{
  "hidden_act": "swiglu",
  "rope_fraction": 1.0,
  "doc_mask": true
}
Below are experts of layer 3 (counted from 0) of a mixture-of-experts language model. Rows are named router (the router's row for the expert), gate (a neuron's input weights, with its number), up (a neuron's input weights, with its number) and show model dimensions 0-191. Each number is 500 + 25 x the weight over its row's rms, rounded and kept within 0 to 999. Numbers have three digits each.
Before each expert's rows: a language model's description of what the expert responds to; "gets" lists some tokens that make up at least twice as much of what it gets as of all text. This comes from a sample of Wikipedia text that the model never trained on. Tokens count by the router's weight.

# expert 40
South Asian and Slavic name pieces
gets: "am", "ar", "ak", "k", "al", "ik"
router:487496492504538509505456491510494498497430470470520525475510524534484505451493504504501499493494562534525470431490496498494493519485511544474517503538483558516540527480473464543474533526505464509500492536494477529504495497487466514559525503456463464521512505503521460539501518514475535469481492504472482552498490504545499527528519502519529536497513469499492507486495472517493456512505484517493479497499495528466497488466497516489530489475528526482522509475527516542548493472509477473490477554490455536492478493469508490497536470508526446481516549503497492506497485483493466514
gate1:543489524503481502466505514498510480476472549519490484508499555530510473524496471523505478515542521492507481475487501493495478467524486486465497477506472511510517465480503495454504511512480476526532527537504512514464535488492511460504520477475479457546466427505538529498454519513520518484508463490466499532472533502544471540522483487504494518490503510489492518492469468479494524476504474489514497498551537460515485539539553507485537506432521527488511496495489509533495463475476456485500486528503500516529486521476551507503503475486453498521504479508546507470541512445511472526
up1:477518502513503507473507495512488520505522508593520429498563534523486513506482489498498475532511490539480492498498457490488461484534485483510475506500514453524541485468521437508524526492477464478482553521552477489503463462479521461501513506531504505468530486486515478456525496501485487446486484534489509486513472479506496492473514521495494464503505520493509503498511493483482509486542489510458466468519465519518483444460509539494496528482494509504498470513517506500528484449521514520506471499504471525509452539467504488503504516474475528480530507504502510525531493532515533567

# expert 46
Final vowel pieces
gets: "a", "e", "r", "en", "j", "ra"
router:509493532451495509536544493506502469470482457498513478486505510512499530500515495518470475489486490481447477476501551457471521480522513481500455513511489498521520464483467475510511503489497459539493535506450486495500500526471488540485533502507505482499477509517481456524515484469495578486498513489493497509509477504496504508494475509538490508482445441472520500506441529521502472536506473588497524493472507498541475493474478488485537485483512468504478487490498493505528478479509512449539551499516514497476488533537500482492523519521500476460522526487509482447438481505465506502
gate0:513502489520487478570482446466483422455494495506511460512519444503508478485491492531530485488429506550536479470496508493503503507532530505508512523461529546506522486510488513512493503517473496496473484503510522516539455529489513489529515460478443541494508510483483489501469501508441521502507496496516480507487529508509462480528485493472503471476473472478483490525516484542542495484509477516506474516492497530519514502503516516454496522499532441499517493506478521442504482475505513521478525479445498520490465488472512515505515498496480498518532500458506495539488504433513478541
up0:491537496488489485500551515544503506507493520495501523536552495485529477499471465495514546500498475561475499457492447518469501507521529511485492494458472493512480469517516500492480506509476546519495518502494485503506455552489566496505499471452511493468542499471467517503509512530445486500503442455532524506487493492506556477516503532514501498433518505485470489479485494516547520491522469522508506505469476506543508547497501525551510500521512505475532529508524531543523516464490516539469485520513490516539538506518519465482500533513505544502503502516476468506511474486474523487

# expert 52
I and u syllables
gets: "i", "u", "ri", "ari", "ag", "ai"
router:464467501479529532547525455509505512510501470508492557495500520495533479469543482517484480492504484476500500492526558480471519450573483545515490536521456500480477473494489479510505504483509507524532487489486457486475531510500534506485474508488488485517483529445504469505516516508473560516466483512518508516511520480487525525479467501511486518500502470518520511503445516482536477539490471495491505469447488554511492528485519481448507467459520517492554518500553479506485514542475472497529499470493489538467500474467524487489478485508554480542478503511518509518499497514525509507
gate0:528533548513534494497487488487486497564527478499449544484481530512551505499494493490435514511522482490439521490503495510485494501499526481462525524476529484494466480497462508523552516503484523487484490490468516464445495459479456504494467501486489503489490479490507499496525449553482504486479494475500464473450511515461459464470491518514499493522523501541522501453469517498490465528492459538528498538494436500531505524461530487510494495520526538494469500508502495528482489467496471492480518490528502558500492486499504492490527506486545473491473506510529551514518525482481506524
up0:537516526508494503531499508500488522495511474552521471461539567457466521486485514486568556492504496528541503527504464515510499530498499527491506483481494486456517457477504483479528533474502523493533512487520504536512478512506484561536496513572538532500550499466481516530523508493513502495472494554546460503462485457526510487513513518513517502514474488513514485481516466480515508476512507502472495526489519497482534494487479493468517496452504482529491452508503471481443471494500528511504494456481505518515503499487473519525468509516497508464480476474499484467456505501470544458

# expert 36
Numbers, and after breaks
gets: " and", " ", "20", " the", "1", " to"
router:562493518495505548518513521500515451462473493521502478479525526541504485454508523529483486499515503475508482479541513469493514506500480510502523468499485499536460539551475492523543505483489468536505516529468521500463466502523491496498502502495513466501508486508479456533481501498475542485504462515497496540480457537527506517500440477521499553527499461486501540485455503535513473519505533520510468481506467514492535548501476482483541499479546515506496502508508440491535477509500466479504515483545454551509462497464503487505491473513508466481525515535474531509528466515480521473
gate0:517490490488506514509478520481469477526542509495481525509472480522480477477493489494495490491520476482535487496474439486511458516510500536514523462468536427509528446454537448498501530452497497495486493486496517467480450496528505512478448460478445475507519532520428474503487482530454483487526541529498516538499499507484499504461473494459477497572498500483483497461481469521490452461457513515487495530495499508527511486477518483474461517488481475495536546479524509462478471496495491525493518526485516468517492506517493478465494481473486496481498514514486514490494485503521524501
up0:522451454519512529496564542455524485498508504487452503532523498477474502487520528477484475504481539498527455542465485469517493504516496488491506494504478454466539456500517471475488492492485488466487486506467528474470524528500509499476440465527467534506532490537444486514483516491490531518523493518527525525485488526488520539466521534511490510559501478527489498481479500519472499422472534523528485496513494515509509453495507506479471509528489473503524471548502509473468456466462511530507509462503521477535501513489512485465521522486493528475511494492534485495471472506519522499